From a checkpoint of a small mixture-of-experts model trained on Wikipedia.
Size: 9 layers, 47.1M parameters.
Experts: 64 experts in each of 9 layers, 160 SwiGLU neurons an expert, 2 picks a token, a sigmoid router.
Training: a variant of Muon for the experts, 459M tokens.
Below are experts of layer 6 (counted from 0) of a mixture-of-experts language model. Rows are named router (the router's row for the expert), gate (a neuron's input weights, with its number), up (a neuron's input weights, with its number) and show model dimensions 80-159. Each number is 128 + 32 x the weight over its row's rms, rounded and kept within 0 to 255. Numbers have three digits each.
After each expert's rows: "gets" lists some tokens that make up at least twice as much of what it gets as of all text; "comes after" lists some tokens at least twice as common just before its tokens as in all text. This comes from a sample of Wikipedia text that the model never trained on. Tokens count by the router's weight.

# expert 53
router:140221139126066111136142177136128153140125117144121131116124045069159172141083124171140105163110118131153153145096083112191109090155126116116112132089160097105187112158102135135111104073142118141132139187095060143105125163140204155113092160
gate0:103150143185191088103157132128129138172156126106119163121155118103155179138128161092152124088158150142147122115115095070127050133126131150089117147163087081158165127118114099148094122067139141105143159135145097185125133156152187084094149131
up0:161139174121184117099113103164093176102185101159169153189114171110176060129136124125144164130092110167134108161104139143116094133144110156074124164124074119103091116079120077099054132093119133132149155165146147107167181059139086171127144183
gate1:184165153153124104166092204174157153110151098090134125074094108141139113135104156126130117124139134119126124149105087186084178169107169113153116193131165138182110095155119118148164085075132091148104101170129088163127114177110135135037104134
up1:180136082177089126071138129153085176088174092133142173112182070124120077134083120168115111159097104117197164129108135119089077107145156121164168117131099188135081153148145138145120078138139108127111113106149146127107097178119203139117130131
gate2:076157067102134120189129121141119151119157149065133153103147099112141145145097121157146081150189120087172108174086089105154121084146109094139106139152153152134118134109099067111105152164158120133076143088093117143168205136105112071147120080
up2:151128086116159095187109155123158105133149173157058211132167112125135064108151146077148125154140157107153082150129071089152125167102124058065164109106178170177111140123146085168153107153088124164147091141107131130126185130111122147078115111
gate3:126126161103107116108088118131115090123164141072102146071148039141154114163111143099147143218129190104111144129159170139079136114111104171141071155143177102128166185107159138189082135150155125107138177160123083125125077202158110116144073167
up3:171116120115072118073162156066086098101123112112068151117127066132081146110137139158119079156136123077093103155097110187164143155085156136066098093136155145072149137135140111141110130170111072146147113141161057146136120147101106141111113075
gate4:098118144164099112120127165164160121132116078110105128126148158046137134121119162150152155159131152079178164161123086134144111128120136137096102127191112191078126130158089128104111122120153176072182135125138114206052159220138185134132134129
up4:145135147174097110142073165080118120126094048163076150145111135093122100150153124150140137157152111097154125196146150140143096145136086108179089153128136106099153138114033081159122149121175129105164141123121120173105129144137137140100106143
gate5:147110126111142105130137164110163174125145153134121101117090100136150182100152128144189119230140126118152141127131108116153123125077143118121113096126205144109119175215162179093090068147133134159105102152118105100143124138130092118189109161
up5:146157106117126159124124114142136138132124080142178147093178120158080158163064149152149147113155050168105159091153137108087179142130166157172119091151015105112156104090085107148142135092139129131064108091161118089143175118127185125119136119
gate6:134208123113105111095089177104136146149146092156170109146092104066158140153116120177125115095107131081140202120140065203128161142110140115115079132080147054135132154145081095155138086081135111111156121113143085151127152083104153077163092156
up6:110186129154098133123075181132081140141133120162158096151131114075140097161055180158151150118143149159127143150150114142117142124137070115124103117082101071192114111117111139189140113111129138123157101141110108142195126105145134137151096173
gate7:075121143136108102128098111127061116100083182155129102079193076055112108096112084166113125057088099123139153111079132093109085134161137148114101143070090151119141083138133110118144149109132174123060139146116128121136131154163167116191089195
up7:118126088167073066132140144122189129092145148131127120127142099102217089067167081151200106116111125140171154140105164133131156092124069155132184110127103130102136158124157105090118102106150104161074073111178127144146093129138133140097161225
gate8:063108149128123175100147093166082148148129176169141137112126143106160193123099155165040085126121169152159186123099093133114059152118137134122137166121146098100123141121209115085151134070069123039134086076183138092164169148145142160121107139
up8:138145120055163085144119168096126164045096125134106088188120084159128160176146063111143096154122128137130125144143122150190140124130127147121151135218104178131111138148063151089083106153133174128172158161062136110119113072151129082163138138
gate9:151140115152089093114156124141090083095122131167119138121160089089073123175118159119189184134103110133215148137154142117141128100147144126152077148110199142099131122109132100094083128127117133071157142154141173116114113183121133129153137106
up9:191174086176141125088139091179075062110133114116124149088152103200108133132058141142155134168109099173126152169072115138134182069071163148119142106138193124181105141117157132126176096157119130125150149135141103113129107111116161092106049085
gate10:103144116110075083110138176106154105099123134186150102115117137135123152086131133181188119144121066196125111153128140139170098103107155126064095138114223112119142102148179109179139094077108168141141123106105074116104071100169146130116119113
up10:093145096100161147150172087134172142133145151148178098130129109091118141185152125175189071113153147227145111158159125138184167160143200196183157108096135168131132144098131129102123102051142118108088087128128056167091142104151116113074116136
gate11:227124149124093169111135145126136146122131154123100148123145097109131179126139184142177165092098145075168144135114115154086136129106116108085154114117105129088096143166071083104094073131129151131088155145180121082118144135099171165152078171
up11:145099077129142137094155112206174121123147074146121136123143140133125129171170049129113118127118122123060113080095127101152144145141114147150125128154132140166170089128097109079154160185139128126161140111150069164194119155159074099128143145
gate12:128184152127154123169126165125181109110133070152123143077123115126099147093103141144140154194150139071165134106083095135175153077089072171128164080115133122193121086142126134149155134129075129149148112104098113120059140168103170147079120137
up12:101082102127151110161132118091129119125116137179136200080208091113082091134122154110136161139127181167151151125096119027079099128076087120132110135140150144137154119132112153149094083149106158174156108113149130141161110156150085147126160128
gets: " W", "M", "w", "B", " V", " w"
comes after: " (", " \"", "==", "\n\n", ".\n\n", "==="

# expert 14
router:141180110133116130073152147142087171122119145078123145138094102100095170108118128146125104199118165114176187142104098092156153125178106093093110153093192106114167067188087178135121091082146100135117128174106082156105169082178183139167092144
gate0:193085156160118108136185155124126184083115099143141053160093140112120121072179126139091150148106149132119114153136099065079099168146057066153137134148189131078139136194071169129137139081124162149115096094093079111125123088136139135124136135
up0:165175102075077111078088115113118069129149144156097220098178148118128129102118140150076142124098152120085115113108144180192127123073160096143128177158146139165145129122168129131157165111134168162168112092107119131070072134106153106060130109
gate1:112141195116125203146117067146155138166098125139088169121107132082087150121110151114135094176097098115163125106110155128060113111100089052117126109122154117094130104068165167161142131144111095112139069205187117140129079148172164148127086165
up1:124147115127135097108112137120139134120129137126083161142132122198174134138104093135126106121107111148103133126094151144075140103097154141115107117158191157106111145091118104168084157089102109090141127197075126200186090134126137103162122094
gate2:098133169171157090163083135121084154129096171127127121106126121143142134086103125142188156097192101146146103167139131199151103149132146083126088126048166156141138128124113088168105118065141132158155156176125124159134118073178147160121098114
up2:109085122104121137070147143083145120094182159156086125138112154116125104125132124139101157123175097185117124115119144084112156203133147133139119119099107176127121119058114131163141122086093046119176103132132123082150130119101088076154103075
gate3:134233116140163130139143098198124096144148167092138087126110074135075112069141098120171116134202135092131129119156140184081194122144106123119113160075110112190162119144114149119122149109194140127101090150128160073094101096138056149132139121
up3:136088118118091093122168175204118126208121139124152183040062140127136116146120084161099114153139093117160175172150135073093138134130183155124073133115100116126102137122119143068128126116139125179136171168192177099174131127121191127147122124
gate4:110152137150173138107143155099134134141214128145086116113143121154104168121146147122105138108172127108146100179075067165186185142082037062137099178168185126109119110132125092155098131080103157133063157124146063162109153114134114141129148163
up4:135145104152107179099152143148128173077113098130138083071111219099097115102087158145123166125177175117112157142118128090107095074135188183112153091104116091147170185137130114094217194147091071139156124099107191139118120098130118160072152092
gate5:143124156096120150132139087069133090194174214152114134097142136116166105172136121051129107156176133115102093138082166095170136109118095069150123151152130173118147141157173141151125152100104123134061175071135126078142071165149135097102178149
up5:155136116163169155112130155062118100137171159159115058150167111168139101188114101071149116067189159120142120152062094084114145159097098101142119140104117144184123168155177137150069132096160080108147153117126105158119091078165096103133133149
gate6:065153137075102088153149161133090074103096129090167098105116115075098152109118117157136162162103102143145121105113100149161140152122109088100151133118132146132120172144121074145146093083142053100216111155091093114137114099149125154154116144
up6:112082148091096137149135105074167137146115148117131171127151184120170081143117161118169107191124114123135116149144138101161102142161112119182152084135150067184119113144077107180129154146127176145154121168156210136116077134095161077089145102
gate7:134107129099097103142055141158180149140127115130121170124154144106127146084159153071104142116164121143089172131110119154164162110171113152159071184128087164072174114172174140165139118126162115152145140138110127105161096158210134139144109134
up7:155114087142150120172148116175004145136102157136139109113144154147197129110152136099158081152137170155094170137095087138129096130171124111135124122088134138083170053073036046089122112169111135135139148126135138138136183166121139110122112140
gate8:122132137114081161093112104150146172147167127145146202137113170093128107120142104086130115088171164118069118131105123141105097100110112077128122135108127126178150064120115179155139071127133144107168113166068055119119105115098138155037180139
up8:118104148078171110108086149185149108120122147148138089150110108156166066133105149161109076095055116159121125086090127125138138098171149094121128212161100160113089078164166099149113080102096142148100133144101176113167183134074112084094192112
gate9:162082118115136124110078095152124171149178187109096140119074134084125109117224125184071184154136118138137101094121124157032139129189129108108114114155131159098130042145124134094108101091092143136110106145105141065141109111170139171128117130
up9:130103138112209132127090155118080123210106132201105103141082138141107138153160188118160051164123158081087114076103136108118143102108104165131109142080118116163106130083075088191115154141052084128144183112162053110125132162112127120187131126
gate10:148127106124097153115080143066122127150091112158109156130156096117108180149106201148060098129120102150129163152182108096164136141114168142141181119166132127149136103047123169124173158081084123096109071173160165117153133112169159128142081148
up10:149111132176114113061130128110190091123126103163170134114129148117122136113096139136188156157078113114084154098181135091166140075087142111126122161153114166170098090114136176095172166099133136135161084181100201117091097134158082137101152114
gate11:203165108127122168127186112149091157150162117083137149162099123128108120137132085113184150096177104195104095186099094128117080090150089140127098123225137111070090118147100176139110156177137104139087142106135118101143127101093118088164105168
up11:186160125159099133096181111146123115115079108121153147094126169126118103128084172138064106137181080103151073136111136137129153093144145129113147114144105172130065101145127122112117141088109191130127140112101091064054029081103185013117103097
gate12:140137123151103126100091122127155174072124179176096155139116097121124167124155152119110102163108189089130103154214164098093126189134175177128081175184168057159152175152096161201067108090115034161167129108092130149134200103097187151148130157
up12:173152140121121197152153148067139098133123098102070172151148147113119165126143146045145094152117105112197179154095126128204128130092158154161111146092091152131089170150082084116121157144100137093083134160106122116100143169073114155095112108
gets: " a", " there", " it", " It", "°N", " where"
comes after: " ", "20", "19", ",", " as", "18"

# expert 17
router:116156104118110079090163106156086116128134176108128120117068066085092162093113142156136136174150125097146123091097180093173157077163104108117144163112158095135184103157124151187124118086149077171109099149077108148070204054183148136161103140
gate0:126169108147096073119093148095130178137136150166109104115116116141127128128121150173105145183175136153142155130139167147126126183121099134160117143104125097079138113086125149121083154108090112146152090099152132117115084125148121142181112177
up0:110094133151130101161118156103151111189160167097118170119109120082161120164146152137091135108121116098156119104125121113118133112137066155157145127091096140104195085127087119179139113148115152106081108151209147130105141144142067118195131129
gate1:161144187137129182124183157149109175161173158135164164125165135128116118142130129130080168131157167120121146079139109091119093169133112179110130097157074176154123166167137126162106147129104119121135123140095147086160137127165188110147089061
up1:126171112064125123111093099153146138140051137097138135116150139134104118119147105143062188117094131165090093093129141113112114149087127096156090150087084118150140135104136103138129123130110153104071144078043109137133152088101134140192126174
gate2:141180166120141103092139126180092118128131141093075105097056117106122211159109125184079134144148132126095125154149120040183199131186151147201130100085129133133094109134160081126108162174143112119070099116101150146135153128196167127108101148
up2:123161122132158108134136094125165128177146122119096154120113112123100166107131088090099112127197096102128176163127177137109151142121105153138156100068108081032124083169183122136123093120059134128080148186140145147201091172167122154144097138
gate3:105187171086138146105199101117190150171155185111173172169069123141126102153120117106146093129168185152089125107136105187167130172160163120127197083141099075127170119152128134128103118079163120100140173170114130130123114106137156082169132151
up3:114159137119118119126105156136166084123138111129087149165132071143182174095107128142160140159112095078104170172138075089130122136131079182125103192126161127128065162126129087174161181181134118118127078105162115154137208144136131168105120113
gate4:163134131136114106220132092138179098118095166149144146070073084093188147170077190136123111169086156122149132122121137204137191107102088106101081139114119040128129103155134099099144171132116126064114143069126131157165138123160170162148131135
up4:092114132209100164146089177127116175132073162126167147113106074109139144133139158128119110153136165101145092142110142124165151139137138110092121122132113155147177087167065142108155076092107149127114106119165138089156097180182170197121129101
gate5:103149097025149098128113056119063139098111203078103058103103104107136148115126136159167129143125136127129127111083113187164129155142142105103134122113074099140126096118147110126157119133144124147124168145141156160151110165137139142119132184
up5:115113154077111092106130133149136145090157131109142080141039119125102095142132088081134185151063122084207075093075142177122115121121125112114092098090044176149133134137198124112142122117123114165108130115152049165157116147164088110145121167
gate6:071155132132172178143130140130126166169117137110082111162102194097098188152101192123142089161177084105078152155102114123144098152126107118099111100101120104112140151090103116148129146113149102137167124105169145188129092129215101073180161161
up6:096162121031151109168158139109104104119134094062138118129096081094128131118150149189114082094096144137125141143085076063165131140149048093126091134173132126098150157129157168108153191131137114169100106125162127143128157156094061162082118185
gate7:198153102101142143069121158117123149140134117119168147156102138113090145140132112149148116154086125137161126094140133116119120109124109153154128177163157094158106054140046191133090138133123071128139139139028158137147179156153077157092152173
up7:083174105129104093110176101120155168109145123095133076163161165139129109143122127134129119096117071164074113180110148118174187125133080104141144142129113107108137143157202085136124119127093149136109086122134155122147105127151207054138150137
gate8:115158085129087131104152158155086185128131178117098100131150142047125060116077175097133128146127113138117134064128131165117145092167122154187142076113095076108146113094139142091127092105114081140124124176094085148179127203131201068149082127
up8:111134172186110203149082116117125122084106069151128081140125094144159127173161147141079140095143152146161134138197141179080097154058074154069138131148105161153089155122093104110122064086090126124078153077117114139103143087145078141116120115
gate9:133210115093056074116143147087119186180136150097146127099124149147103103112158171127136156140191138105101091089126111154122191135167113136076163120114162137071079160152159117125132133170084100110166043175133147179133136111141150158147151178
up9:095135100120082158080059062163126100055132115117166134140109131150112134088167148129087146106083164100117145156178172170087121114109116079137071120102165165170127111135151134123099127089159090074123192175124141161082218166121034129110114143
gate10:106187165123103168120158128099143117106125110182109131134131153139150159132107153088118139115149160121134102131134093129101134125129089108153141082082164133160171082151105133165108079147190158197150146147118124168110146148140134080161116127
up10:120122121137154167118131159133149131160134132103062126040109166129134069089115064144154134093119171138097140125174117120140142147114131116105160107196158077121101178121169125066144135124130156130112101141079147056121099110092133065159134146
gate11:098106100075089078079075134203118099113128165089143156170131120053181192145111171201086134159138124152092155091164163131170118099144126108109131165100154151161173087202125183144108083183140053099142103089114155128157073075136147135140148146
up11:111116116112128150140108132072117094158097115138070147118130116098139169164172105139082154140092196104202144137146177202130175107094125173093157181104148141097122117069137146131077090170109122141057123167080168126103107149143121148108090088
gate12:134089109107130076150128087111152152136135150063131091117087135109138158147162185108180104147132148129135167059117102158155137090174114166132159116125152058163129151116151214100102157084113127104148120200114129191158173142124124162140111132
up12:088182158141125096149143216073127101114105094175123159125163097155142145117102102147075089156078121090056055132130100089113064223155172113130135144145040180123143141159131083179121151186141128139121158125149124091098100160076134130154110115
gets: "-", "==", " |", "|", "===", "\n\n"
comes after: "\n", ".\n\n", ")\n", " |\n", " |\n\n", "\n\n"

# expert 49
router:118152132108084124090166162152093154137175135106144158148113112109080187100132130122156141173108172108156150179101124126143132115199074108087107133057185124124183091172102155166140123103129101089113119189127094114143165091145181108158146156
gate0:168116093112131113108139132104098130165172164166111136136067106148166126163127163096155113150065131119136130107085133154109109148172085156114099115133155145148094143145108077140101056127162101148082115106121118165162143146166177145077204171
up0:109141116140138144125179140130171115149130115138135178098120223130130156201110125180151188145151124113125156178139085128190100175113115185122123126075082112159209151145134185079151140155112127099106127142202122140123134083073098128141133133
gate1:143059158103124070124131080123125167141128151111105113067138108107138088174134116141080082169119151055177155131155123168097124143121127071141114115145170120104159123131047137109149079133151101088133117173148175166124145138146144140087098139
up1:112100110047140122108165119166119197126127113161185158116159123137172134209109126087090044110163161098162112126109146131069138185120059102145160104150185144103114125076101115091170103144144158147169123133136225156090102126165139115117102128
gate2:100121134121090114137118080108196178153097155141124156128103074117092150116124111181173171145149092127096117121232081122092146131198135099143199088073129124146093131133155147085051093161107127130170172143098049110161120124114063132095056105
up2:130158119077117181118131129146108149073086147112109148106090104092141054140214114187109078149146112089103094194094121138099144175153113093126158179065119119083128141154079147078102044125108152128130092117158111153095104118079168153114162112
gate3:105126128071086206080176115060172089113137113167192131120066138137060096130139114130113081129073157118093102135106147132053139082190155116127154149133196108137105091094123100121179158100105188138137114138106170115108144096133117141136137101
up3:146165079154145214098095154099156153079132124113182106129132132132146080119167141120178149093150159101128131160123140071147113114148162096112123114121120174140137093093142087211183146099127080126057168172134148044114104107134102132118128153
gate4:120186118119145132067144141133088079106148095168101083100173074118132163142216121155082093135087106142107123051172151067112195131080103089096178121183128189165141112123130133227179119124127122153154135130141093170144113112131132108185190165
up4:094103146141104121116101086115119157067145136102161146133125140124139120070109122099107121146176125151120077113096125123079111109054156075105070106104096168107076136158167198125061125063151113119060155143104127147108153140157131126142096104
gate5:153129192132118133158132156149125135157140159120158114048090143111158109133086197116155143159108130080149147149170139083134092086140142082154112109125136175120160161198112136132116057155140144126059126167112131089150184023100163111167112163
up5:131141123133121128199097108102083174139065164124140174124154148152143103135111125112127147176127160079086079173209142124165128144178120066089101084136129139142206142100105191146155160119072126144165095173134128106121193084134135114102142131
gate6:135126095073079144121112126119139117171170162134118167130110145128097154119156099073122102151169143112114096109162148145185193126130129114143089128085123160134149085099197171096150098092126110076116135169117104123135138139199122178148102145
up6:115105145107086092130086159204124072100187141098082137149164177081114121131145102151085088103147142138119135132145144142129142177148101096138089116187152160117180165091122182148099165202100099138085152220091125146133099107079167142137157187
gate7:122152120141193075097107076214106179164123115078125119116098138110163138140124055124072122120134161120127069134156132097125141107120103068127092146113149127124108121108157121199154135069071137130108143147121178120148204096149163126161091180
up7:177136148141119076095070131199192108128158076164168124167102127126161110124164099227140156114136104141103125169132082146115067102142113109128118083163148085144089115155110129151165169199148185192111123161099101117073104131119166103155134160
gate8:155098120059119200155099073142135134122096118126149109058139140129109185160125116117138172061074051138079156118116171124182108102140219171091095153128188146086123110198103144141107111163151118110138147116144093145158170060115171188122129178
up8:111148131090150152135164091193118157134099090161134165151098165186096190083174120083129156062095109136041164184069145163120130151162120171106119142172171078127101078131152171113150121137173111162131120185110134114111116057146163120088107178
gate9:173128121116083143170118125043115127098136114132143140176135118100092156154109149073105130165123154061162144138136146112111116087173123108126116170041122177082129119123155151078139167136125058143131098150096056146103018073114121125137125152
up9:093138162139127170105099090160102176163074119140146097121096142153156154078125120114142140149105101105092138132184136077177150110130087117173106114116131121144130113146187120114136116169105167140069046180125113135210169050082085184135125104
gate10:089135170115056132114148159127158133107136116216086114112093139153057173163162151110176109151104124082124152061089194146099119126106134174094125069099126129114131139158051134147106110114122152132062089144118160162092117133155155160108154154
up10:094104115135095131139118184125146129132120148138159126121116146128146176159173100192158085150144179094156164112138197193138142134106119134101131135100123149154102101146140176119117093138108125119115156140102115145079134126127220130163150125
gate11:125200171146117113099132097116106117166135120049088183174130100134136096129148141144176118082101145114158135073153129155043116082146139080114166128148143122098102082118153153181129148156148125122126139138173121106105132126119109120111099112
up11:139088116143121123109148167097091159125096058075104109066139157101102053147070150143144144165156135119154143066179148145103159077109171100145145168143121153103061102119144108118157161168167113131116089120161101167106129125142161054175129183
gate12:141106112117079177136195121086075141142143158146147162157069154067152137133055115177137128112161142155153091164127092133158077174166142093106158117097191144152146109103134108156076132050167115184155131105169066113153156072124119128153094162
up12:120083104153128168124110057105078122145093099111130131156102078060106087170132089190114139083138133148076155114164053156116118180203106157196100091080077121143129157136152067150105093197157099167167137148110142126145059104070147092165136134
gets: "0", "1", " ", "3", "2", "4"
comes after: " ", " |", "–", ".", " −", " +"

# expert 59
router:165193129080098127118195095110146164172191100123078167134092120053078141122102149144134106200166147145133175139120134120136148125137073092133098141083127151110143100151104185144156134101154094162132138207113087112134142115135179153179039173
gate0:138101127159071121136180144084216157171160149092139150123104130109072123039074174127114171136167112116092138129107156077130087158171094107190105169135197180173153118157103142146200127099099082101126135099146113150132091182076168115156108181
up0:195141113091079100161124086150099184161173119066123143118164176132107105149162190149102168117124101149173089148132163132168113156100141077121142161059091154063104107070207149083078176120164143143124107129137199083153139087127075066102132074
gate1:148133163153067180139104108123047107099127091100111108128062137073122119165133172103114128177172104124185193113117136089131107103153125077124136130176158117139159094152118128133131076113161163136174117184134157133082146147113191129106077223
up1:090094117142144086134193142120111076135086151177164076115114136140118116161131178156169112164087141130133129114151113157124140051101163123148108125092146072120103137103137204120130148095093160182091130146097076099067196094111077140086104106
gate2:178098100112085090084144046153114123144138126155127166112108072186149166172118146113154154124107128193105063124125133115134125118168114127099132186117091074098181137106136151150122128088158184153144175143112075142095153108147164131127107144
up2:100099189088118131201155126162116071094112154092180097145132129101139122138126105170204150059114161095117178078120097107204054143129101110153160175136178112117108067147124088117137152127130098127122092129136159059129103195153125170166162073
gate3:159171187123140099071149136140119161146148100144176135106175181069126137169166158146147129137136099133162111142108098081164086165138157104154153103130170125134126078136124093138143125080084081083138120129124126177077120162154131121162061160
up3:089139081126231139137123094120151123133085203151116176135106101160098124131167134158170120059156133119172130175123102178113179167149174088136138146141155129115100160182154144117140087185113159112143105116183139094159090148140113136150170100
gate4:142147166134134126094151089098137101148164139091139150118139098113135130146088125123209154130215148122153102133103082148148129137203079143099121141095199160111087090118187190114110058113109156124141134149105116090154126227164124077096085113
up4:092109134175139118172171121130067144105124153158150098112143123076126080164105097136093100153111081170108134165121099146129179114127142159156132111103167109120144109111154149109118027140196075123120127074112177148215157165141141118146116049
gate5:136153126146182217158153107100189179084155109068115137151153093135170122179152084149114073152105132165125102116140140116149125123127112138175090136099142112064138161117154203145103144117109128097107187125128162093159124135197167148176076154
up5:122167181089096135117116141145150153104141100165131166098152164109102099176132122118152122191098113093159150231183142139087074085190123069131072158166177168109130123130137139132110126111106149151164224133170126111117114081139144146108114153
gate6:097190103143151139177157128108165073155136146111100171171121155117077162094115098119125078142133134132196106149097111178141135104113127114171093070154159114131141117141117139118160116141185107109103155131144094166085108168103109209152054139
up6:159134150118149119139101095144113162056092112134170123088146080118172129142128106099119127159159116098139157143190051072112134112142136110133124105177124106151130155098122150136159142114105183126089144220159118103168163146135188126097181148
gate7:146188067119161079138155102139121085152128154067070116095111134115038121156115161103092167105130202139111139143171159151128098151170123160179176134143135159110099118129119100164136112082158119137152137160123183063111106130161143116136086146
up7:182136155123074187111102126101116155120128110158188106085120102115161091106165143162083115153152042107162148141078135135071163102111147120129091167140091119088180104049138122114082175120145119091098173104167118157158154115121134117133184111
gate8:118126155140172139120127148142093128103194117180133100165150160139121150166089106090127134132098153109066121135079137126190115129155102171131157151115079106123096133142052138122176146131166104160097158220135109176091118112198127124063105130
up8:079222134121151128132200183187120164138098138104131144157096142197139134136187132181128092122139162105112082180189105136099100078132134065110107070073139132182114096111139141154134167149148105137117101106102099149126154157111124084066129140
gate9:051138077194093078117162108138139052151199137056103097132124175134089058175104149093157166222099158086170130146138135134170130162101145149157081113123128132141147091143139112141168117171141126115112115163121126154071163098109123142138111169
up9:127172097117146129112102166164085132132136108115152170093196076181095110117174119176077091105154136151106164134137153106043130110161162131107140119154082082121193134131186171091150162186122115102071195104151160140144089144078184106125160096
gate10:101167097166165155134133146132111082142136140094099099083084143106081115120138134107147093111166154158169139099138170116102111071056124148091084084124094133185109181159132118127141122119130179106080101138191131097123097108136113154171131111
up10:140101083164133145150095151204135122110145121147095133125134141121120191181124124046156130154149131149076168155108077141189110147192111109164169191178196054145153173082126148135105171122098170122136147122091160180116223098149137075159085130
gate11:102127146099078124131143100098148138162126114106177079116154148108162143152137127174134146150172111193175105110102074123168128083133161136130106133125145209081157091164130139126109140157114077076203100147093116120134175166118138106116089141
up11:057129141098140096181121147145140104135085156073099091100155102121100099132139147144118126117098133123151118103169152133116148105124136103133114056142129139047145225160138132153141119128213104088111108106148185091143116115121149139113084126
gate12:139092160067118115170101108155173090141114094094151084164121115156118185111147145118185198109122129116082206113122165125115128114159118129165124142107150116129073115180118119087099134163109122145099192153114106070136112151134153146075104099
up12:125090128141112059111145138082146073156097179166158174084192171201112167144143154110142071147081132135108110095142161128118090121146103169063135102137149100081140164137156155114053151139121098102163158118081108164108185158135140126098159101
gets: " c", " m", " b", " t", " p", " N"
comes after: " and", " to", " was", " a", " is", " were"

# expert 39
router:187191124136112095092141173092115133110153131119112116157131144104067184075092170118146070152151122146150139174131124069143188083141110136103096151062157123132159082148074157167169185081114091180096140122080109139137116106165164104209079120
gate0:129152138150136144118145150176092135169140100051075051166139144136124145154133159137137126161101143078102100141152146118155165083135148103077109149078126163096082132143148188112114156142158176156191189135097106113093102108128159088154066128
up0:161090098143139144128140155121124066147078141154129129132115122123116146128110175087169134115097159065202114166132185116133169126104111159127124139179169115138162162139180157052129139102067161149124156049140123159167129138135090116141116106
gate1:093190139132131157134129105111133110157173147157142047075140191085077137144131174149141135089152140108089130162097113130143117093094114147151120102217174162192157072072119146166126149066110166106153112142117145123163097077138136121169165136
up1:137108117172191176144107134137153117146106134142141086058067150094037108195080136121131148147133099149120171133152171086158108104136103110178213222140153146166117130123094151112057159075160146131161139139166124141089120155136112107173117127
gate2:125105075179143176125176171157080109141120151108138145145141099126156166163145182165129141167107133079095127167102082092082125128165093149142115145118125211139092151131127105099144115141127150068123160129129108127173120129131112098141103064
up2:142108173088153139168147140149114198117169152150137138128085141138090082132112088120142121073095112137100102108134172172138150136147129178130149104157108129154084128123160098094105119141167127080203176101095137086109124141053106117071162111
gate3:184122107151146147168171205075127161068150173122111141176146075198152126131135149104107167114098132082224104085075157173135136135154145072147166147056098137126133120135133056170160148101148146094134135149109103129168077129201096163194140086
up3:141102113121118127125096148091109166137081117156147061185122046082096137127117139187213123139130128138095134133158134066163153206161101134138148169113126099160112179175174179090105166104112132161105148123130153069129195148185121141172161092
gate4:161166075117110115141107122089125113135091122141186118102163104123130147146104162196184161096179135146133109114157096138107119141106146094143117151122106107060140114140110149103161127073100125110119100163124164151134121056185136135140155132
up4:090159114128055121131068091113147135197130078137125160150132159209099123022133101146138173124102144105114134116152115079178152123138204159129119092114118105083146151097124112105127163130131109138152130111136102154102175144094171149101123168
gate5:137107141177109171096110139099142111058134141050114133153138118093091120130127147087190088131154078096097156167029131085111093157115122129132104147103078118142089118147123140113162065145143131201144104126175101136168154111106115126102203103
up5:179188112120126144165131102102122139112178130153128113069104141200114175095116129132146150154177136135161100105183094131133089068153152110126182159165094187166178160147147146146098116105176156073104115131112065166125142129097170083152085087
gate6:085136182115143078134132045093139183141072100122163100120114160127140127147111191121140117154116162126155157143118163040166157067096125150163149120126115114152092152070163132154162100090113151056157125164140124146134124151146161134152169133
up6:159169120133112045188124124078134114117167135108159108136135121137144157107165160126113102141201129138123121146127111148116138099140173107161136052152104110135077091145076120170169110150108166098143130140109115158127164122167091156161140132
gate7:185097133112152065176135150129125177103122133162100116168105102169119110082131123122158124134155096143097089129122153066164174088167111181120071087104087150114179109167128142166163164097178166166139158108142126140101113074159131145156087121
up7:074083067152142101072097113178101144152101118086124139140129076119168134179147102158093136136131124164149101113116122192133141127097150155154093084183146124090144191124148142086113114090139112142121185159106090097124158112189139145113148140
gate8:131160164111095224124107122106087119129126161100132138139122116147141172160110217147139136140130137196109152190143091114177098117176117126156115133141126121122175120096109124143140141090135137101152181159169181156072133130146118160145128165
up8:151110132142113105093159101105146071189111160175138149120119156104152085087099168159088122119069106116088167132147185106120180088137103192158126135110140132167085164143155171135073146167160112114165162165126070120178129134151153098121167105
gate9:167140119140154092122100100164110077123093081092144122068123160074083104126190153176132144144164163158149115172081123133083107116106160203137132116105068128153148096144073097097075119156136133115064111106137067104133142162073148062115047135
up9:127149169093069119112081126101092142091144141164084123060145047133137177136124148109137132139148103131093157088140172136155132155136133055108159138126074101127172132100158144089127101093079194118114149149057125197093125145199123170103180137
gate10:118131120145131062126128143091128125083132163109130058123154138170166110181125146138096083102098136111125114123099174100097158157147146078160096079122103112103109133144121160124145084157140108170145074155105153149149085054092129074160170138
up10:114148123203107119197165142131178112083162136088068096120179113166137133146123177155103094143157077209144149194105119066103157060108097105135130170156149147099118122143124087127139171083114157156124138108103103151146117081152130103127117139
gate11:135162124161120056102113180153102123113161140092168153126115136052127075130136188121177105169126153123106106164160124133106135136151095090099100130092150104139140048129119090174152163146147124100159146110085109112162027137178130065167061166
up11:079068063140115136128096142158094098109086195066061118166106146126151177142158174105075116133124148127115191124103162140145104145133128156134112099110118128141114143120110162138119063107094176097133077145129136106158136181156143191085169095
gate12:082101099088119105123110133075121155135150125163122070108155144153079103089108137100144131157157111068095124173112084117113086180087172163121087135172110094121189178130141128120123123118127111152128120116104101206107097159141083136084183113
up12:178082147110174094061110135114108110069160129122096099109112126161099124131120092111138134149099111104206118118128127112151124158131116077098080136071133098132163180170120136131165157112158178189128117109116094075106098081139098104117092115
gets: " M", " B", " C", " S", " R", " D"
comes after: " |", " the", ":", "-", " of", " and"